config.yaml
n_layer: 9
d_model: 320
n_experts: 16
experts_per_token: 2
d_expert: 256
d_shared_expert: 0
activation: "gelu"
moe_layers: [1, 2, 3, 4, 5, 6, 7, 8]
router_score: "sigmoid"
normalize_top_k: true
routed_scale: 1.5
balance_loss: 0.00697
balance_bias: false
router_bias: true
init_std_router: 0.0066
lr_router: 0.00103
vocab_size: 7298
norm: "rmsnorm"
norm_eps: 1e-06
tie_embeddings: "early"
optimizer: "soap_variant"
lr: 0.00248
beta1: 0.95
beta2: 0.99
batch_tokens: [65536, 131072]
seq_len: 1024
train_tokens: 836500000
steps: 8642
dataset: "wikipedia_en"
Below are experts of layer 2 (counted from 0) of a mixture-of-experts language model. Rows are named router (the router's row for the expert), up (a neuron's input weights, with its number) and show model dimensions 80-159. Each number is 500 + 25 x the weight over its row's rms, rounded and kept within 0 to 999. Numbers have three digits each.
Before each expert's rows: "mostly gets" lists some tokens that are sent to it at least half of the time. This comes from a sample of Wikipedia text that the model never trained on.

# expert 11
mostly gets: " and", " is", " was", " he", " that", " were"
router:486456469495536476541521506511549520518504520491477519504469490496487501542475500516471524551480514479501492501514465509459456514474502491504497528510498500547474478511472525504483458502526548473449496500508542499521482494538482487449493497
up0:494464514448510534505460535520495495484510499534493499532482491514509442463520513491470487501459509435532519497496510509525514503478550519495505502507512514502498496473507534482498534552500448476493464459477509457486451476481467551499491488
up1:522514508501506517529549475472512496501521508494520510515484544491521502536527522487516522499479476465491519524522498499508481485475478488551452516537509510517491486506515541525504516454519531545454556476533484500437522492545474523490487472
up2:512535530496533532489452517473523493516494504529540501472501491517537510491503522504497534451497498512475506505533504499515479500494519552506487511523560517548472478496489480510481523523519469471500537555490513504468523476510493513526501484
up3:493481471597514521483453489532487536549513510542521497504518487509497534508498522503483491464488476523464488534517472528601483499541510517503478536490486522526503524528504504498514524488524507481507491502490486497493502513477513510498465519
up4:518481512486479514515533485492514515473474500536497518475533505503485507507532497486484450539468488504546505521566563511519481499476509521462490513531514470470570531485521485488477531468496503478501532496502536495498528502531486512515501494
up5:519476519483518495489500451481517534548477497532486472515506487486449492514468491501468526549435503509486496508521466500485488520534493460461429528489517476498499515553508511495509498478486483487531440493461469519499486488476495482502543534
up6:473486503506521483533509525527499528565482478457494509529499464441508487503517490479471511499523475499493517501462524514524501510532543512462465523531477472550531480432425510519522534508506495498480506486453513488504478499510506522440505511
up7:466503504514471473517520474490468461488462480484512463462477446490525506471494541485523455497509503542523501522450467478509517496467517552502499492475500543511509469540507536501470520496484500474519524517500476443523525501516512490505527544
up8:469501525487515497520492487507476496463512474497520502527539471568519510492490525524508480553508492505476475500524501486475490541501493500505492492489530492525465500487496486487491527485480476543540463493502491508524502478534515484505492521
up9:481518489496509525499492531509493453548510495473511524518493496511546488492495505476519503510464501446445484485466551525485515498525508548532457499523499455493499492513503495511526523539478475521506454476471497469465505473521520469509483493
up10:535511461508484517475523497509473572525527487569488508517504501487506491493531499542541490512447479488487506442515507502489463504492507541477485472465462506532500496512561483500451486495504502530447497506521537503510513511484513489483479490
up11:525528489507508486492495516524530518534476488521505517482495492512499568488480512485480516526477473507532506469497478515547505523485491526486540488443460481481499478466436479526479493493480475494523505513537530511466517502544531482500466501
up12:493475526507486500505507503504496531546485490497497536551477538495526474436488479508495490497496495516480492492545462506481463521490498478534501506473478493464513516495513489488496474503506509512537474494469442495484507459528493501503491504
up13:507525543488467514528447514480482493531481481495495546497534504514479480448465471547518500487460473492541489506502468519489556505524491504527474546486498492473470478535505484531533492475432425496489512463510517468520526497486494524509481541
up14:493497459526528497483485461513499519477494497517517513481529468552476512478516501459504515499538517515501505509486488473503472472533516510503475507512491521508523498487533510475537526494526520471511507483582489530525509513514539457535489482
up15:520522522487487494524494467499510494518517469516495507506495518510518512477507554505534542488504482458492558518477493464539484496498490469464496521474525519517523506515458527464505481488479511535496513480483494508473495505519521463521464524
up16:520526526536497531510471511523501486468542542529512486431497488495457536529481455470498460472533527532526486510500500465516441473483485516477491518544531481460515532513505523509538495466530506554520518450502490530487513558496480528473512465
up17:462483501531505518512497509504479487459496488491506523506519484489552485515490492440524514537525487515494517525534501421531499505508467494516523428488469527483478469505500511475487510535473508464538478531510508533492464474483489511501545500
up18:491545495503499513504514499538485449557510494507492514473474512530542498472489492485533553505503535446479503531502449507488551507487469530471500446522523536493485533510479497495527516526522502510536537482517439507468510460494480493501512473
up19:486515504500510477507480489520507506543470504494486482524535511512521510471541513481474481487517500475509534530491459504506481489533519503539497514496458493436488509508499463475543454516500498490483496515481511522482497506524473487479525503
up20:512507508528473461510477510535507523493469488497460512504504468505504495459490499520498519531496490530509483501509467484496493486513515541489502478503489517508475510562492505511476484467473538539493513516507527508549538512497487548486506565
up21:475504505500503517531515504463459524507485517485477483533518486485505477487473510531527485545486525491494549502545551465462519500509509519465503475483444554524493515481466500566505509538479438456507489541493451517496471500502522472466490521
up22:445492464497458518513461495499481473501536438494504525508494496502500511492523461502498486465530490509515496492548505491492537409488534471513504522556567508524529526511453479474480523546477494497447477482510494519501489525467526484475475507
up23:488451503516448487494505472492464475503499494476496511516541518453500509528453497519570524487535495523482492458488501496511501505497545471484501509503506490500510474515497499523481505532511544507535495471511512520461458538481486460543517516
up24:459490493464455525509512505527518485526514473512540497479503472502488508451487529470471544499501475495510486510522500487507470537531564502498452498508514463509506467496496493511516500502487498453551532496452492491502486520462518510492502485
up25:522523508480506481482488489498499517542498516527504469467513475509494465486475495505508543499520484472546524498504510507513495525509539521487539485485488510542486511499467502513505513518491504493492510465533542524479525531495499536503446509
up26:512462459477482467518537461478487521477473521471533515483507545529518522532525515493455454542507449516470501499446520498510491508492500555502478501565470456446543540524534481482516520545494517534538486497492477500499487489541506534484484473
up27:483490504484561508485501489508498469520527554454464488487527498503471480530509527477509513518501483528523523510515534502495473504498474507480500570528531489532547516520435482501482540531519476489468475519529478461519500504500507514494475500
up28:521508537486465462474484500513498519523514463487467476484497515479526485508469481525486482496506508522486500485470510479520530507515487544460486524550499447540500517507487533517507542505492522501479509512472521490537505447527455526516526472
up29:513529486517466502489508531496527489485469497452500485485493493513523502492457516542465508511477476479527503488528530489458480505532497489516518507521561465495515524492468452506481493490487494488493487511503461483506535445521514508499495479
up30:499498492516465520533464469456477484539495499486506530506470490509469499492486500499476511493524517496504507508475502493536498563531521499538547488513458464487457462516481501511499495502529481516526510463486479505513514506518530512537466491
up31:458526524475485512502510490506542456527495485490480526529532513489484464533540467493490539514514447478491531505525503484502534515491502472525477505527483455483510521491508526494523466480471517497487474482485520526559507514476510529531485474
up32:523494490467476506488488532508535485457537504523485485539502467488527497481539465511509486525537520468549528526532509481480510463477527456506510496500527484501511472500477495484483569474504494490534509535512471465487484515481515510505535505
up33:513508471532530481458476487481503512476526519485537510488530500514486518499483485518450497494545516463519480536483517509532516507536466473479466560511498518472519520535551515534495491498524499515481502479507539497485505537507511489511493506
up34:494512509538462502506537534488534481463476512522462489498526532508484520489488487514522528494477465499491511469467442519459532486509398506523493465532485514476488470492530482534520520515498502527478508581473532489522515504463460499465493516
up35:459482478471517479512542482492497484497484480518458546527470509513523519465481507463523471499537500495490506527460533521508520490492469533498471477498544506507449499519486513517482463486482500519526512477512499519432488475498478475491531476
up36:500480501530514519460466531492513463487466480485509515505527540518514513521535494468518459499493477516490510456496472537518521537490539492493521516541537484506506472486517463455513490493485468550488491514465505512544531472515484523502440527
up37:502447502510513535488522483509463518500513538517522520485496523497478423482525518509518520503496536555506530476504503508483462493525517530531494516514488504508499538502507483487510499516488478485509530497527507476471503501448539512473509526
up38:503472549526505511463541514508497499520461518492552501508493506489489491509516467504506511496512490490501487487530512520474447497494466542489518548483536465523544495470531480470521511471513473509486537527484500486513523500521483501535485481
up39:522448506467518476491506520540488535492528516500499501506495535481457486485430489518502488451524530500469486536506508493493484515493500491510473470498522484502507527515478530522478484505500521476512516506489456488562505489515512516503538545
up40:513530458463475524468500495491497507514474536475534512507480475447484511494492478519553503523471474490525485498451501464518512475480519500545435502496504445500519505486513504489522489520524490478481513502470489494530464476493533528524481476
up41:502531499528496524503511510480500529484517474492496505514500457540425564463503443465520501544494486510494476540494529465461504493504489466530485494492528429456484494469511474484513504503476465517525490519494490498522509538502565488486458494
up42:492484507524485481502536526473524466511476478470542552537482476504439475508435541482487488496497536477493470474484501500482495433497537486492471453499473483499528527515512524508494506495449495483499514458477479503517472494489479494475523496
up43:497479508471495447506480510466538497532527495495508489507492514490520530463488513507482491511442431505511507509491507510498493498479504455539487550455498504487491545517494519527495462501490486475504463482512504501544490528500488543478485478
up44:479498463475518461473540519514480494539470499486495478498493467493463496471530501458549471515461460532568533506534501554542533497525507485491509550471514487483515528465511504494514532522480521522535495470502495481497495505525470526462478511
up45:458504467481562486473537530502444544513509526530494519470535507474517482500508488499488473489500511482483517527480496491490483514504473445507504481474477483479480492503521479556501484502521488528505527518531517467530526517516523506506489514
up46:558505484480536501484532523518493504507493555543551523472494510487519465504509513495536513509504503493527474492517471518500512499518502505493453465508499482534513471500522512514491469510497496514509468492504486539522455514513511493469522473
up47:504512496510472505502505537527510464469460495487479519517492560485533502460505471459496502512549465472543518509497468566457547506511468520502505504522480453517500480503528479480507503480447475506528504477542486457481512516500465523522540480
up48:501549515492487521493465488518515532548499509452484536492507470504502481494485520492447496458521534503458521474515492507528489540473511461542434457529501417477509487542504517503476499496494520478428483524484488475457496475549503519489497558
up49:497462515538497498517523510536463515515487467441505522461501484508477496490475522494482468501524472504500489484488485486477495513518541539523505514503467498508482492499501521488509474521510477472477505483500496455494513530483483479474575531
up50:490522494506454495537501518492526501511544484518467481507492487518474488499511507498501490519457485497478503516521511523496555531510493502498513461494502549474536488450456477496512538507483514531505463548500556493470530537470466444474508525
up51:522504497496507486489524492482496486491513488498479513512508485483522516500499507522459501467479484561475497513506470546495507476486517508562494550531480513468519538488497522466511487453527577480510477544526519472499536494503556504452501513
up52:518477481524514512532519494482532492514544490454492515486479586501442511517503500490512513488481537527472531491507464458485499445537470498470506485481466490494493441490463498491488519515504464507544516513467449515506570529509551467493527442
up53:494500516524494535511510536507547467487493525474496516527471536542460523489484479476472509568498503520489535476485496474496441478471466442477501511552521520463491489466461507545499514527503499509488499485507554457542489497515554497498550541
up54:500515501467495500482488519499484533509464464548501457506479469506495457509513489506513461536501499508524509497456516506455494520523500475495475535472509488503510471555528510472487522437503479524483473489514518500505511470505523510546508540
up55:489508529477425442523514511476507509521484476535476484498478489475529507516503496475493491496518530473491497501515508479521485470584480476470480514504515502522513475516512498502463482534499477497523481520501504486464457547563487522496518470
up56:460488549474499504482526536508520479541499509486528521488497535508451473487514528487487532490518488519515474477523502498482474522505480549472488534490478484555497486467491498498490499485525518508468474493482499515495525492512428517528504466
up57:524485520545547526524475477478499469507514450509510527497507525498506473512467565509524524497479500449493514513498484534511519490536519467504473526452513516494477506461517524548537520479496451474512466531478490525465467519502481529525508447
up58:508484501474529505485499524516492511523505495468545458507463502492517502534516493518469478475554498449467456492531527492500483497489510521548495484527527538486506482527498494475500511460514498513522515519477501478509470474533510528483534505
up59:480534479479524461520516498523477529463514536491489537525478540471509515501514460542542546474514484515488540505502490505496493491467505447479499488549475487471492493448456511499504491483455483552498543500489511514499517486475528464483481489
up60:495457522493458503495559486481476495492505519491498450499488496535466471514526508508423521510474480520519542518505456478483509495501501462447452538491537482495483520439508532485521522497493512462502521469485497514498525512477450511488533447
up61:499461482482510468513510505481519513513498533497489548524478495511472512525510474533464484509499481473487467497516478505493524479517488518498478529498502482526533510516495483522461509482487458518493499543479522475497507491555489545506562473
up62:567504503499529525503532526530504533496516486499488519466487480544462528510503532532502511479557476536479499474520526457526537539515545513500517533531566520547532524468544517512522486494507498537475445510525476480472463528526550497518490485
up63:510504489485495511505535505506491493526480473483485528482517452460507482478525478490505517508512508557485461491493547502504496506467500523502502486488525472515438503534512487569532476504482492499451447496476518518518485434491510507495500511
up64:493510503483483474500494457508512467527495514464518551522528501494510494503509478501499454494444525497470505467496492510485489481445467532536505477507464473507487526492530485510473449497473502492501524451532523478534521477454505504489463493
up65:479528525515506514477473490482504478511493498489474494469483517449499496448494495526469496504435514487516477515498486523475530486487489486494542555506500497516512492489487503507468558522501499478509528499515466499474495505479490503509503476
up66:524526496481528505451535531477509500487493493553505467460493534526495524466464504506472494478532511501504508510503510445504495556474587490474526504483505507469470527494466509474521480508537508507516488508543494468515527527524517474483495548
up67:453489531521501491535484506506519524527459463482535508540521485495499506457497519493466493490488473496529478485542508533498493481517515482547529511531446473512474479490494502476493481512494495518484491486495500499509478491475486498507483580
up68:492501516489493491526506481501532476456492548510496507506469499488484465498519493499510453483493467526506480476518466516482571486519537518459498490499494496501524482495505507493519509463506505526528471491515483459485519545523463531449508492
up69:500437510518523523493480533509510485502537511499505491479528469477459518514492488445524526520520524469496502555499513493527526532508574498480502492540490536526490523478527498502503467514494483501512481480528551525521485509511515531473541549
up70:494487496516454525489451501467505516508502496497461544497494424514548529495488501467524483513492527463527529506524486463481519460491493524462502460478495492457438524514500480530504530479508498541488504548483471523499458488527515483503512534
up71:506488500488464520513489472485577525530483470496472504546501549494497505445529475466512458536511484506482474523505527486540530525508523505511507517470509511512501505489504518481479556481524480487544511483526493497470473475482491467470467491
up72:462474506526498511522501509506522514498500506555522508505516479488490509542535567528532525479481446542498480523494500485464475497446508489473538474509528520523503501483477486527494479502491505515472518524449451480459497489508488540519494510
up73:533506552506532474489547496510504503554476488514511531535501492497488498474505527496510495491470453508472474513467500559518577506516512515499458512523502497519460498474504503534496482490515494484503504523474513489452449527506500498501486449
up74:536458462462454504502478485503504500526507485458481493505498463494451512506462498530509521509502521506490468494499423488507495484539506521488493529516475480505513462521476521469502504501492497460501486524472487489519497528541503544524517469
up75:516459502481494484463483514531461494525519488477565522509484532506509512483481477474454486536517548518482535511487515512499502513453469522490510467529509468492512523479509477479472497479517530477498523510490465471480509500494532482521526521
up76:510517477471507519536489521532515492545471503450472490450519507489518493505485508495499462503530459490515498526507484505516478525507480512444514547475509508486513527489494499572487498488511459490499481507517499473525492520485511518482485515
up77:510510511484576485503540500500478546462505501524536488510490502499504492506461510510537493492484518531496528532543488488462497462540474561479561481546486501448566493534469525544511495501502530536482461522522503514481479507483498511469525521
up78:515511531520482468533495529478496467476490501499509483456528463524524497479516489491482491507471483507512559479473531527554517496518470504465473482527513507488494535451474479490519447528528502485531502529478500471545529485514422548520533487
up79:457498496465483544505500556470461530520508457475513514509516464480511472463522534500502475493495564531496518519486451499539532476467511479491525517494485528496475491493542464534519491498481531535496481515539561526500450470503458501514519518
up80:519485492515493513512515480528508471532545482471492485495547535540472515514491486484473479476475488507520477504471512462530481510540515503494508517521507451515488492497572520507475513493482488529542506505501487497528496472526469478491510513
up81:475468488502545510495492477538438517511527486490493514455473466502499491496483528502474520506487469501493512476496508441497525447509442568495463518501522442495489526507487522508498486529495480462482549481511498514496498516486526502508513518
up82:493472465526534489495467487499497477510500530479521476466506515459498486506488529480446488493473498499463498548538498492475493493527478485508504487477501460463517509523480469504525484516469547458503529534547484511513544510513559487521493465
up83:519485514523548515461493497531496481473503496529499530493490539543515508472528469484510481491509489532518529438453461472513527491554445493499510523483539493503528503539485528508457525524521520500478471491453475482523490519511466479520518484
up84:528494500528497477471485534531464466457512483514510489492547517489500519521444532466455512476499475522434508498524540486499503497504473504528527462457509546416516500506529492519485497497528560453468465454524527506511501501495555484532509496
up85:508501463494503519521520477515533517475513452523502481495510460537546486543477472486546530491547471506513472510515479524505524538441503512502469520482464537497472457470483519501472551535519505506531474465541477480456493488482480473537530483
up86:496511486479490473498526468561491478516527531513504500499506514501509464545427520484484491519512537497549495509502520556494537518498494469476498513468512521506516499495528500490519486547490495479526472517526484505473540509505537484506504554
up87:522514514482544498476535437499513481534431514508499557486500456483510485524486463493507472499527502470544471425545511534502555516559530509513516504474489555530510466521488484483476483566501475499444511479503516492545512494535523540518475501
up88:520475502520509505551436483518480507512488479532486511478514473527472528489496504492508502488498491513499513490495436490444518468503490491424471484483548475493498489491468481531532496508454478500502494507512525519521513504510509555497521506
up89:488492491469417528477511518500492532473510472460507481491486532485490497503513517483524528498478512511534490506498496488510490464453512500475493472490480519549462507516514499508490425517482508490493501529485518524473524475475524504516542487
up90:484496523479502442495483452471501500535517498491474521499544461516527539529550466474502521531491488493490506480498502500491501492471494486463492498517539478477498527470513519514498468478438541487444545542479532479466522512483529532493536473
up91:472498514545505485488500533462517487496494520521500506506474470549483507514536525439469485496450494500520514499500468548514516498507513478502476510544514490481537489538496501504471477493533509480476475528471501505529501495507469491500432469
up92:504486465494488504520526530464489474468543528487536491503464517517484483485481498501520496477451487525493481487529509491456489498464482487493528482517498498501488532514459511500522499499520537522514449531498518499571459502481499496497554470
up93:499480481470548536467545521495495488526498472516500460475496501507505497510498556493517454516502473501474512510491529490504520509537515549526498486494487459514514522467517449521504545547499486465503507468508525514484496503499535490535516531
up94:470490489465527492510488477511456499486497498520536483509534531538523491529496513461547508495496456485463516521517539471485507512491556475518547483515482520462495556506559484525476503465506519513469495454497469492507459469483489506527548492
up95:529515483528524521502497457519486461534524544454458498512486494498513552514516509503505518491459461490536560548518462509489481482466493544504528539505526536485519524471490484535492525500436532467469491522481513461512520516529474499479485538
up96:489475492538476521481506505483497502528507517500518542495478525484493523492505552497513520499502518494493503500476486475481505489439481471540485517510491517525505508517519524528459472554520502505456502518513472523518514482523435506502505495
up97:512491446545514454505511480470480535532459509494523485540513543511519491480542527503462527533497567489461477518488498478523542532488504531510511516515497476491511476500497511514486552504464516481489490529477469495502525488487458464560472516
up98:526478473496491508545502485533511529521497477533505521530476472488498507530500475507513452490529459470517483502471482507485506474461460467477510460466494489471477512495482510557459528475477508514500513501485513510521515522490511445506524495
up99:505501507521490550505445442484512539498512491488522503519503495506484490487480484485491480483506477514489501460501529503506510504480521530519455471478489491522549481480483536487498504468503519490509485526482501489467505496443512529530485496
up100:506537545473509470519472463462485476488501448506467477500539515502471539483485518460525512462489505492423517521484541508470459500478558510474517510510542469492499451443550505472521520495527480501497498483460501483497493523498534489518504444
up101:536508507470505515504487520496504505419525523512535519518478514464531492481495478556504483515513543512511519503522534484483535526475510506494503472507528472523495493485503514495493502509453531530503567452538513515495482527445518515498456511
up102:486549546504514513470495552517482504454488501534525513476470488525502499492504504476493509508468489487491503507527472463518506473452499529492539450501487520475494491475505515506485493520510485523495484536539528484483496547505493476518480478
up103:488529517478514460518487513483456523501516527476513515491496504518497513542466482518537495539510501511518524530499511482484481502506505470495531484454493508467469489489500471514489479496465516519470496511502529486556482474482467520498537462
up104:526539523511520479491501457485498469494488492501468540470439477479509458460472493494532480521496514495545497516485510498546542543486500505515535532504492509517517490505486473448507491461534529526531514499558524535537501520492540512503501456
up105:521519528549478551509481507497496516513454480506448485520493482536550528488476488534494538492483498488504473589494541472509505536484522447493529507526500522482507515468537500488511494489504499470514472508484468500505506481545510525516500524
up106:539482462531491486517517483536498523458512510487510473502474508509452513499482485485517488476457493498548528482509505511495501545500468480497493513478470465479471430541502503531505523547502525525499519509469508480506475495490463469517533469
up107:546518478446520506475442509469457502513537522511516468505509543508501505519493507471494486497532524492451475517527514486496500526520496529537497487528505510538484480525486420496479497513467494522476525525523474490523539467449487474529516514
up108:519506471500526462495489506481495503553460501514521465493511495500541508454490504508478507477499462513501467541510564495490510518505519518498481465488479471508469490547496521499495491536444510556470504537536537497509514484489511484522491504
up109:515504486546544489484524476502539461505505492482482474451546521521510507516501495493499501494503476485482483480515511498473503493540489467479517523526528497466477486480496529542504513512487525518446460477486485523466512502491565513490512482
up110:506515507528443490444521482493515508500504519541534457449516495456485466481521468485494540516518497513484503517498465507493504516481484502459501454501459521508509499475488488502478516511475515451457489441477477528457491504510521523509496513
up111:504487463484507553526504488502512512470500457491487519481556517505532537498473516513513506491508470486465527509510508475502489508490537512471484485508539472564457483477511519489522491463479507485523491516449450502558482477486512502541488542
up112:465489488520535498522474510516467496483528468447535486492491471488575492534534515511494473500496491511496496531466524477484449473492503533552509475483514491530503508536492467518542522523492509492507486527495465476494486467514459529522510513
up113:493485505473501501521505496547494480496465488562506503540486523545521502552521489495498502527523510476470453473495481477496500490512514476495496523494520535483500517493532478479479496497474551471518562467490536480520495491481451530517499522
up114:509496478467525469445461547486500488486524507535539490500504482534454488546480462499508519494504451484495502482513475518492503526470465494497525548492543494490547510504468474511533499522524498478508506514440497486495531469495490525500523508
up115:498497534438515466530498441504480540495505457504510521509546540533476516499520472483526510499488497505503480490460484480491524479472497527507552502481532472529499500503523499489504509494488518516455512522504497525533535459461487456476512475
up116:487503512499541488495457488507473484523538486512550507444528491479483463514478464496493482497514540483528468494490545472502513517506506536479532505545495507567481541489519477535503539486509510496518471494494487512508520487531485555506521485
up117:484475532475509498521474486486518479538470463472499525536477488477484467529503512482505477484511479501461471429465497499540515491513478486487492523519457465559502498539508532512533442508522526493451491478519519508522491516517464464446505478
up118:515480515454482503502500508533469466554496535488530481511505478502524504500514521504504463563512570477530534481524470470521488507492461502512458507501499551526501459498496537470526509488458494520554529541492546479494477523469458476528464528
up119:520492522466489453494562479477452485520509498519504502526516475490473526493475464509516453499542512496530492493520501496486537531564484460492488518546501504505468499529523526531526515488495510474531492503531496494532523473504505484569469449
up120:488467491495509502559522519469511481521505511509485489487474513507551555534494489472496508514470513488491501514445478487493485479502515504493510545483531478511498532477550494472552500498455520502485429478535544496488502496501474548472516495
up121:518471513480514531539482544466486478479490519546511508535548479504505490453498525496554520483477504488515485494534481496462513508523484470518516438514512500501517515478531480491498518538498488521501463480520459527485488501514520435481484518
up122:511514497498449517505481478519496496532494522504496444489464532467496464448482526502509498497477488450527518496457486493521520533502475499509496494523431475541502487491491493478489480491514496471453482487501472474471506488510482555483501497
up123:504462507505498501480493491523518535491472515512494461495519488496546525512464523504500518494453500451484503479509533466548450514544482457512448489525473500537490465501505522522502517497494509505484514522470495509483486475498515516535526497
up124:497471487470484483502487583480511527459477531502435451480471482496491548488525533500467468476432472497480484520494491486481531522491532501538490481459508515453499482488501520479506485499501559511537520482492477498510495528475488506487518503
up125:485503512483485532507487500486492438497505523500497477464473513477516474498538491506530474521550471487447493545558501479479555530519501516516492534509514516519505517471487532475474469512477519506498498538512522485504484500483469459502484484
up126:500524494546513494453515523524493513458482532513543508486517496505524527469489516545492502485495496510537507512448498495494485502487523515519546461510516481490527473484472464471494479478534517531489476510459499510481459485484540510508530509
up127:499477481536494503496464489484503527539448491536463481489518497500508504488517521476512518506491557497547499509489507481503490475475506516470473522521524452528491527523481492529496469468512504470517511529516529478501484517526505511495493443
up128:556494492516537509527510467484530484546531487531513450507511511476518495486469535527493491472488540476507483483458542528556479445510532518533497525479475529512503496514486486508478499480467488532478485531504522509507514489474444513511538488
up129:515530473482424521501497462497506488479533488468532547527498498472491482513486499504485545506477487491516443480521499471496504516495489494466542470487496488480484513458458529466485469488491465553495516501492496478496504516457498537519513494
up130:479498504528504523451508512540511458446509524512464483494471513508507484524472468514500495492517483463516461520507513464503481510518510501492473502492497511489540454512490475530489508474493509478551488532526545485484496468514510489443482508
up131:482500494515504530512498539529494556484543510498515493502492489487535503484467542520512463496544476499507527479500525521432481494532527474527508450484492459495533528513494515482466470498511493534534493468523513508482557553490499498469494449
up132:518528453484449524518482510499504454471494549489505522546466474478490507427485497514493540480484456472494492524492534537512491516485565515524484471500518494533467484550468543534510508527445534496531494523511486516476490505490513524525488506
up133:509502490499480495492473484498481496482513532478511528496501478491495528460522510514584487503506479500529494518529455511499530501489513512502489545449486511430510521487539519490517522501494495523546502500490459458480529474492468514470464507
up134:513445497441557463486489506492495477454487522536497492497465482464513476497463505486481480490455493505516451511505518499494504509502483462530534480513483431474472499515516512571528537479486543473491492508477506492453513463561474514505515505
up135:475482450490494486495508522547474493498465495500521479487525475453491487513512554478504487476463527558542541501500492468511475511489501493496510524486468476517506513494485506508489441523531474552459489529479513512512513465533482546520479575
up136:545448478497511475460474498479520489468498507515506527500498524534468518496523508505485527501488500512494515543505499489508502513519490500461509465488496472512536527535485535465497502519485477522494472561491516492466478497484534516471465504
up137:494519525562538498522505515491479503522484510510495497467512501497522535481515520494491519537506484525483531498459517468497496456466536519460511471520480498519526549545509528523496515517478492497475498505546459496505515515516558530475523497
up138:504497456498457486579517472493476504474488491480533540483539562495523530485511522495540537503517493531482493526480529479510552504481532530446493497522482536525473497499505520499503472509504490491504503515509499465489513481490517523485487487
up139:509459489465515492514473492506497510441507523497503478533471484458517501486476460525537474516478502480508503510521533519487511541485483512547491541484458498513502488525484504467522510499517492500477481502511550513489506499499516509481521488
up140:517550514481471522503513502552482488481486516533502472511503502507521486507510476497523530499514446502495505523524523522484551538512522482464526465494503544564521510519475514474490486501490520490457498476478506533481468516551521473469506456
up141:525482490494461508474494484489500516557499532488521477514504487516552534529471427521500533489513494482494510541503495517480470511486483524477517519492505507501504507462507532542506429521498496484479541483495527463541531489461521494489481495
up142:483531486556524530503493506488518471507439536508490547474468490546494514502486496521485515494526525533513522506507500479537488521448508508490508473506474479508523513452527482514533496522511517497482488489538490488473464521521511533524486488
up143:499503547468488501510524506486524465503529506523521464534490515508539529490504506513445510489481513506471516483517482455505461484539462494494511502526502508528495508517468504514492509508514473460511530538492463518461491523523432499521523503
up144:476521503483471484492516471482487471478468533509536485478487447499486488525511510513510527504525474532502460502509508508489531531505491493506478498508547491492457485482509540531527513498473532518492493547499509561528525524504471481468498510
up145:502484436494533499523528547524526511531502476516511503505549493462514539484522502492546531492537515516528513480515489542493478500477513528499519475521526486514487470487501508529508509484462508476566468492492499480522510474490488499511522483
up146:519448509555471457477493541488499505474480476567515530518526505506504473487540470503501491485480516499535516479498514543500504518481477542475554531478505470511465489468513544482513542523550497512549508471509484453504489485535479491463489531
up147:470495496500497490444514515474480528499477520495528493479540492556528477505502486483491486462523503505495525476487479501488466506505499474511489490495510480516552505513503477477495498507495491477494534486480543486584561500475527519502509471
up148:493555537536519555502512493475483438519478471479499504552500479519512561459499507539527520475465468470503508522496511505533480505525488478466518518526528468492484511515559546498461470564522483526505469474503479508528472473507507500529482461
up149:517516540528510466482516487480482535519474521518523546535506468507507507521503463510476530435522460479488470452462518528500512511547494477514516501494484495480527544460511487531498486521560528494478468458478483511513472454489479488496489477
up150:485535455526516499503464485491509498537506467484521493519507506488472448516511479482482471481477464504462460464489510461487500500455519537534508496498520540498480490485480459502484534483484497477491505528479498464498537490504461492474495515
up151:489542430519479507526486487484513463469477493463497541480496461543501516478475476525486515501498552528491529519494486483460548468479479519507490530537540500470528501499480509529501532507472452475490491516511483465517516497485530547494479472
up152:498547536517507489473493509490479470485476535502537524510521495489524482468510488490481531492541523482474492537473488484501523544456512495525476528542481488505481449500484501469514509556513507522494481492459527501502507493468481526473509475
up153:480507514512486528506514493485524502518471499515499502510520516478510553524519508471503533466518466519489450553495533539529499482528532495528518507507548558484466492529511480508464481510520519510446490465534495498515499488479471516485470531
up154:516513487482493486489480526507481531497459521493492523505518484486512519481472502514521510476512508528506498452485512546499492502500501466531537538510554487477467499512487511519548493499474508496496493542493502513505495499519466538524470452
up155:494474447525516456541533531484462521530550460534508512499454505486448466509457518483522475528520479489536522530513495501508513544491492514497530506474493475504493488485516498493466489543523459527558528513495523500510475478471483477521554461
up156:513486500530564461512528485491484519465496523488500505499498514512498499521488528506482539517502508508467497515502516477504544490527470527503518505537549487513515514477450537505504533495519490475464456470472509490513526462499534484484446520
up157:498477477541506468492483479519562478522517473511477513504507500504475502510471518450478448491530527512526525487535496521521503521539490510507517480475499524507536492537487493531515520494495493523502479489530487454531504514490498503542486503
up158:491523515526529489446463467516524545509498516521501502535504460518488464518498512525515461498510484480524504487493523482487534545458516519488488462476494493506512468509550517490472488489479476524530485493511516500459473518530462483488467514
up159:501527466492468482497498479487509520500473520472483507490452472485512478507487494484501495496507505493521517506509524478478505506527494503442479503481505479500500522508528474497493591501478503500506506516513561515508482496513517555456436482
up160:491472516508510484476476500492507556471493554470556490512502533476489458466478555479506467496502511446535507493472482478520499528512503458470492502493442487484530487544508499488510479500515497486507502476480512494512459463485447522482512540
up161:494466482451534513517521508535488508546476497485499501489469447521522505541477499513467498524442482496505500495485506515493484489523530484529507481497446508494530489533509466534495500539480492520496514511495475474467499527479503519410527503
up162:522497493517500489487506486495501521504505521549508525502501503505498515497534480517487515496493495445493513489481526493507506471510533532484460490457508469506489519516511490513484479522542464522473528479524505510541462491494493496511497470
up163:552527524496503519456504498468492523486479481542501502515518485545508498511507496501521518490510494513511534528500496480467505562481492466464521510491501526507515548487478534488455465553500491481481505515512535511535477522512534526439499522
up164:476485520513492513528482484484529506485503499527528547526517530497432502471489490509501494494507485515502492515517525505493515465510498487509462456494511501501532476460495479474505486472534496527453500459490544520552504489508490520515477538